config.yaml
d_expert: 80
d_shared_expert: 64
moe_layers: [2, 3, 4, 5, 6, 7, 8, 9, 10, 11, 12, 13, 14, 15, 16, 17]
router_score: "softmax"
routed_scale: 1.0
balance_loss: 0.000408
lr_router: 0.00153
norm_eps: 1e-07
tie_embeddings: false
beta1: 0.95
grad_clip: 0.5
batch_tokens: [65536, 131072, 262144]
Below are experts of layer 15 (counted from 0) of a mixture-of-experts language model. Rows are named router (the router's row for the expert), gate (a neuron's input weights, with its number), up (a neuron's input weights, with its number) and show model dimensions 0-127. Each number is 128 + 24 x the weight over its row's rms, rounded and kept within 0 to 255. Numbers have three digits each.
Before each expert's rows: a language model's description of what the expert responds to. This comes from a sample of Wikipedia text that the model never trained on.

# expert 22
Prefixes and compound starts. Word-initial prefixes and first parts of compounds, such as sub(merged), trans, over(time), non, mid, semi, near(-fall).
router:084149088145146130103144136118074103137158128127093164159158114154184105102111152178129126160139143148137148100169170126143105107126126104088116115146122151157107109136098124114136118098084139143112080104132101150113161144121093144099090137107121148102122157140102127144123132115127152142090136162135130138124132115109146111171132125106152127137093091109152118181181096135132138089130
gate1:156120114111117113146163163081144120136129156118117128112155159138168104081101141134167174127096105135096131117127147147097082138106119142090119129117146099123103133147109169129119129117097102165144126115141144171163095139133096147111077130151101128136143154127120158148118108140147082083123136053101129172162114128140121096158134159144153128131143124154097128149097133099154150148151
up1:118143074085154098114134150100169102144115141092094128149124182125106129158142144136115148123127137160145119128115117108087162160125098095152135146143174077109147114127142063147121132097153096135110112110133124154148135108115177097131126138106169098111147159122103113104114148090127098173151136154144107103142130128130109108109135161106138128137067141106135116114097126154160092131114
gate2:091150105137105162124158107150145084140151131120136135102109127088122096141129139131141125114133175187117140121089174124142146165117154121055123092136108110128148160154127096132136136159117129108091141067103144127143135156135107205136170125140116129114170114144077109133124132135104126123133088118129163152127106154127147116107084135139125113132095112163122123137126143105136117171147
up2:121133126120121163141124164149117091107117101129101108135153146097153152071095138123115123126172127145101140100141073129120157119157094087144155135141108125099120160084076136111140159125113128146144143155106125127134118107173111126127130145099146155100129147154170133139099114080115129084115152113107167123146122156151153118167119095069130117087148102185108143132112118110097103125121
gate3:146151148123161130164133137128122158146146164116151187132156103107137160125194097121121149126142101097152147139152119134122124157089111116118111138102151106128168147120145151177137082135122143146128195149166108130120187150120160128125117124136139185121114140124123107154121102130130105111152113166181151139118137117155176124146131127127144134160154107112165102149137151136094136086106
up3:126116092130145099153175165157100113144144102117167120135131147126157107126129138134107175142115109141115112120130117139148113111141101151105185126112102085143147142112138178117152143154132126112126161127121139130142157113111164126171136102140120079157122140074123158050160128131132149133149152118122116129171141169131094144136124158133115135062124168125164149134120154073116126124154
gate4:130123124131105105114139152128078111114131149125151182116122120148146104147116110135160142092152139120138179098126183129137135147144141152164124112111147095132163162119127112096146117142129094129138130170099101131098126143169147155094085177129143129165143138175125121185124117105153170149104142111125166126102130148102120126101151196092137131100105105137118155093160096121122109105126
up4:138079151118141104133092154164136139099125158127134076133185155101130128099182158144169101115139125120138107125173125122119148113101137135093163134160130175147112126106159112157117109174140078143128120079128109120115107129102094143138101143092111153156139126079135095126106136126152162134142110117108153141156112062097101153146165138110133126144123101120123107113146096123105120131131
gate5:112134110120117164096101156089107150180155120159130145097101145131125165123123129107095109156133156147137136090121135151107177114182145166135112112179114114121120084155110079136105116139091098141074150115125133141090141168162149140105125123106132133135130142122137169116194138159146139129108123131116105097101134130145111104121082154092138120137126112106140163124162126175119124121154
up5:140105112137104103134129108113110176137165128165135152116157130125151163119128127102185139136137156124151143095141164136186123152185096139094127135137138111141149149165135096122154139083117125124135169130129101098089130149147113164117173130138119131101093119140131102102118152093121111092170106176132122093129145151135073123099180149128103182132115152121135141145128128112152125160112
gate6:123139118126173072119177143117115113102160131118111117082125112093142090132120125150098145094132148126155188111141135089165148120148126152137109110114131164130095118113133105084145126072101084102124152098167092120131130125110116171123118132130095131138097140136141144113143103185125135120127102132126160131101137098144117129126126112138156151145170120123126168103141089176155088152094
up6:155155101129146148117149141154136125108200121127110139135142184115152108161121160090197134148158126144146125149165179131145156125122104124104141131116150101102133166162129102143119163115149115167113129157114160101134137108102104170133156135155140141142153103154105145165149136163116163129135156116130131143117105103122112157120164108117131117099123153121151070107099118131108102183137
gate7:154136139120146123101150166121063145126104127151140127139122150101146149138141156123097136162136112122119147139146128143142155165154093141137129083145157141122092147101153127168174128114110100074169176126116092141064080119167134151116114151129134129094063186145110124129128113171113149133163132111134086122127125104110115141143105127104131130128128138122158158138154132133128171124145
up7:129123121116127100116094134134104126121148139131132106132127112141146128129152100118168132125134080132149157116119143150118147119118115124122125153113166185126050125118149149189171123169126122115115151096093136118141153111112097164156116144139094146117109130137085136094138110134140116091153113123142135114167144104130109156084141122129133134128077165141143117123177123081094191189116
gate8:166161115134123117191134098150087173107135137131138164141105143107143123134102130146094145153082131108149177131159120141166126124139101067142072122165150140136155141141110095150130104120135162144131133137089133148134150112135078135168087171143137148116136159120163184133158113162106147120117120136171111114137143174141133132157130109135147135094143133134142096144104136141099148145124
up8:171161104145137150110076159119113137123094127089169121153127127136127087108125115117128127132189145104099155113124130082115160083117120106076161160100151097118157162128126116156145136138151159158136168174127117152139127126159176146142133149163126136095116155139083133123089105141119145145102154112102163136140123130148125091136123096158112127089121100142141097163114157123139131126158

# expert 42
Verb stems after modals. Verb stems or first verb pieces after to, can't, would, must, such as eng-age, aff-ord, re-op-en, act.
router:115133125141186149100150101117144117099179107148114144119133094125137125141139114101096123130181119131124137168123159133153154186109154123130111135167108152162173134085137162113136121131098166127150147099174137135159137110145141103132123149140140145119091155136152140105156068107124135094123110110163163145128142118128099107131070162108119124127128127108109105109150110078069109144132
gate1:123138127119185195115123125144112141149185128135124114142111146133110170120112150088160109123117134126157166121131099121128145144127123138134166117109121111134144115134193089157109144148106151164122150130083156100096178151140112096175101157118125116137117155157093087143155168108089136119110130152121164141102138165114130128130100120158112125161146095154129139142139152119099116134179
up1:105172104119159105081111169137118138128136130136128109151134146116149148100132163099104171169141112138111138143112114131140128165157137128141113134153105120102084099070148135132113145119124099159146133136179161104138115090127149131151106120141101131108117082145112157121166113128131087154105081120140148132130133132122142106124101089137154179097089057118100153168134108107138147111159
gate2:158113151105101149113140105150106172114139114101054151146108131111125095118145133111120148120109109102113145129107161091126157175125103123139196128138156128106134160119165150118113122117139114126158121148116115127123156119145142113161102115121127094084146094115115123104126155126170128071154103127126151078155133159129148086108105130139103101110156137116091125132089130089075168105129
up2:114112131136115129184155126152122145100112104081136115144152119113115142135136121120142086106140147142173147147101153124159156117125165145149104070126140140165146112081138117095110122133191129121120138148137108131192117108114121150168120124156149102123110096138127128121178101106109116148117111110135148089122160175119141143071124119165126131135135161123066117125139122143117193121135
gate3:106114101121164116096135183149127155110136147122143110149087137102083104115110147182098132132142103140150146121117111132162088122150137114110159156119113124144127100125098129157131121092112121144098098159142160127133149172118125156176149114141121117109140162146151133081124110120103135110138173154104138106125154174094149087133110119116104103117126168114091098165091135090154150138184
up3:111108118138115129150168147124100111114058163165105107146131120137167128134126114175127146124134118149106138115096159090105113128100077134153136154099096107132056144108098115137123140092121105108087090136107140118115135151112096107083130134126090135126135119100127145141127136119132089150111139156135128107142135114076126136135184129134142099140168141140090179099109104095167119116142
gate4:100132101107134090107144101126130105133122091131108146132159170132161149099109135095143104156143137123111117114095120121149114140110135157096166128123120110145114143101116111161127163110099064131134130095144071164131109212148127126123097131164129158155134142120145126108145129106167138134112131154144154129150096088136126128097135174111129135107126115157114160138198145126067125138144
up4:125125165120085184131119104097148096108139110092128128122135146147128118139119097095148114090156104163138125118081101125129093123136119121119138095103116111107139137139116066111117127084137143107105108125120169101146110138110104160077119091110145119119154179089161090094144098117181129147131141132116156155126079132119160115128108122155106127127122125112113147125094153120197118099131
gate5:118146126148111126127162132149077174139149132131136149067158109121096130132115142146103129124146126141176095147125159132147132158132130151086119119151169128148133122146128116117146097126149109163109162095119092123167125084162146113077111114116137122142120138112122119136112131126138169113085196137144112116136156121135129144122091072131128107135109125129080115150177120106092200107125
up5:109153121139120079131140164132156121168132107129127108097123114142117142131113130140127137114139153136106108143116146124089136157122128142180123144148077120090127143153112151168100166156131109130098167132118135156173108159089179100121132159093107149148162097147093082086128128182103109118152131161157091094133114085134170127113093100127096138141172117094113131129106121133146121129126
gate6:115162168113145144121162117108114125166156138112128135119116159135121154136087144084122148092109100162118112139115158089123186084110152137112167092165128120167137140113126144138167104135126142133138154105163188123123090138109099071151164090171117164123120162109146146091133116109132119093135150119158125157105155105136110138156114127122110142135140116125114110125132127096087165121167
up6:150180142129113163154141132099138116131177134169078157134063118157116137129099101132151115120134098128145109133148151135160126100157131095095150099132108139147098101150143094139155140116119160102140135108124128120111152086094139150149146072127142163141150144120160132081101154164140138114140134108098117121123145181147146136129115197116129106097160128113122135140115125150145179113154
gate7:119121102110154087159150099132120134131142146125062148103101077115111103146164121105090144143164165128147131095140187167138163135110156166123125139173150095131141155137122129111147163109101113140145159158147132126136105139153148108094151127137130141171133138133128166139099106137110157135139117084140126128136119087129134112119073132102122141088098120146128115096121186116142133103080
up7:115089132138154132086139078126134121115129111169124144110136134091142150109153077134084124121130107118112088145135155112124145124141172147100056118105156106146107182103136102094132116157149144133131160124162129144171135096100113159117113064138123132144112101157103107125151170117144116112139146149158132156127151105165105115119114108129139120117112129166180135105138127118100104112082
gate8:126136132124196115124115096164102136169163144167117175111068132127114099160101141127120134163132143140116148151132120113128119109108087087086115149103198126095140124059133143153151117141112120145121112147117122105115147085130128128117126112102093161084107162180123136162113155126143116134151147157125153119128099118141153107152138148115103111127158121125110093157110154099129137141129
up8:111156132196118134125107152145172121147163131131118115120095131123090123137126152132120100120113127154120141172117139152111161105130137186141107135128109120151150100129136134173113163132084083130143090129096148147095123102142101111117202128159144120113128182145126150153148149158154109164160111154083129174126097123146099115139124132143138140134110112128114089086115150122122078118111

# expert 13
Table cell end punctuation. Closing punctuation inside table rows and discography lists, such as semicolons, periods, parentheses, dashes and pipes, plus Yes or tick marks.
router:123118108163113096166081106094140127164142113162104089122096117134146184133130095119081114105137109141122115176151161112155120133137131123130141153101149112086093115107146126122155185149123127139146120148090152090158111147100102141116120097149098113151126120126101098175109136131161125145114115142127177131129109172179139117168105130145096169102101098128120116164146144111110119125145
gate0:112136159155091155129061160128117126106125091104086102094099152137145154114108142158129136109120104121111114137161093117147176118133135131108102149115108168081127156113130145125100108143173089191113157159151132160104119173111110137117162093108125108144147118156133155127125150141127130122167137148157100158151143132117112140124180079155140126098101093151138127135132118147098155117119
up0:083138159114143109119105146100149149111121129172120133157097089095119155133098116129094089117137076155144116139167117127140116130119119107114103122139095183136170159145139103122127111148123111153094127145119170150156140175110096124108123121108155110155142110156089132122114135104102109113141124142150082164140082170145155155108168128130183123117084160124108127083123125115100134128092
gate1:068087143127101127106099178141127154121160157166136131094141119101159111164104105095115116073165135147150110094139087113146074106127120142131152102138148158152154119151153118137121126139102156108131094158103119116117122158060115137126128150138114147149126147123098124174122124138134136094124112154111125137151100114168109121180126123114118117106137155151156087086131145100133091116118
up1:109080176144112110159129107146076132094132136103148189121118155129125174119127141116152107108133153143147123172078100132157135098130103115150134112072127138137119119134102119093117122110158118121145116114136129121188130129087137155120133111151121118202116154128132134139090095144179121149127107127095132131117109110104113111112148130091164129110160161126123149126114169099176121158132
gate2:165128147131184129103132117130114151075151134129114137112121089132108146139083124151109149086158153105164109122130118136123150136096128101122133165099140128112157141135163088137126192158136123139078128116145110130098126128147109123155161078091121117154171136174139096164114152130106112153100107124108092159142159150131131084152168127132104129140115103146139138155125144088152113094167
up2:161117144152105149151123165163086119124110152136139138127125076146131126151161130060110097153101102121144096110122121072122147131143143132119134128150105118075090138159115161148179141158096152121111116137107085144132103095129114107076167109109129142117152149136117107119119122110083144100124114163104166127125126134081147144140127088102103108131147124127093103085104137139142157162120
gate3:125167132104124149136094085113136166121117112124113125134081146113152159129146118111131109143156142128168100134130094106098116115139078133141160139124129121112128145164152140117104094116115141138149140159144182150091093147125095138107140138141109109128172086089173091113139142165127178128134086109134147164152165124139184185137107136128081139144096106144140150164126114137113152111115
up3:102076148141097145153145149150086147136148074126133168107103147121123159152127141143112159138111138126136104140140093097151100113148139129105113170148134157113108112100116138106096131157125114081163128126129117106117144150100127119149108123139131084126175118127132105132141145116124203099150076119148154141115130112137112111157094129067100106177144076151122147118103130096102135135095
gate4:111098119123141124185131155176128108126136114106183126095152102135110099135112130147114144128111140129126128143118152116140099149128090146131148115106114145138094121136074181148124112126106139098133115152102149089164148094163102094134130135176147116087110133099122100137104139132144110114114121130149161104155097159106140106061134104128139115154126133180122146147131173158122143193162
up4:157125129131121144161134105148094126120114094138133125142110112104160141094118134151202133112126139135190133122171147175158142115097146186144126144108132119104089143112108083155160082111124119062094104117124124132135168128118110124118134131106163127156139156133125139164147091147100138122133082107111164135154078112144111139121151082126096118113136139129150148118147156107130139104103
gate5:128123182099112145106151128129140111149125124114139057127133128167162163143141121108125107159129140127137116109143131100210132115131121119121111129101105124109150099124115120139096156083115174109159115129146112096087129102136152148106133086149108133148124179124103135129098124205132156126087150145142119118105161123118180118134150159117123111099113104112095129092154160107106116135149
up5:126138142160149095105144135176128111097135099141138162133145163153135124156101085181174161130117128093139161129131149099089155098131099149128143121086144098104136104131141182163158113132108094153128158162159124160155154119115113124126112128116117159122109133114164137110140107112128141113146110146111103173169104129120071091088155120154122125134128090149112141138137112124095165085121
gate6:112134127104135137106140140113106118133143089094180129129098107124138147107089126085132136120141151138130123166121106142158154149146124125140101132125128107116107095129138102124105146138156132165101129134104121108115098150103124175108202113105184167202139153148134148132118128137148183087103135151128174141125146098096092149110118132151128126167109107118081130127130127090112081152119
up6:090109093104124121157133122075093118168170122142153112143104124113118127134130115124159142137137165170124169133154099115177165131162148133147091110079147132064102117131097129123126137148130071139122127128097121138154115110127130122088150091120124114178150121127143139116130100127160153104099107145165165156100121075130088124119152157133151157169089122129101126129149121121116140125098
gate7:096120110146101120108115137146124122145150132140127109167167157149153163142167103185127163129138163183166165114111132111115158150151133148099180132156154117138143131092132151112168133150134090093088088156084123086148132117134139171142069125095148125152112122126109096140142137113113131146128128141144074155143150135109139100109155123127120110129089110144123134165120117114138167148150
up7:164156123099120156132114102115169143133103150126148166148130160151142128134091176122150160124119157137110131106149136134122131133117153128157145193159173084112130105098133141129132113143163095110158154116124139136168144151163108157139118122123158142145123174104164088146155173138104116127145114174156157125124107159071140124136143099121117162098125118077126091109084138106145110131125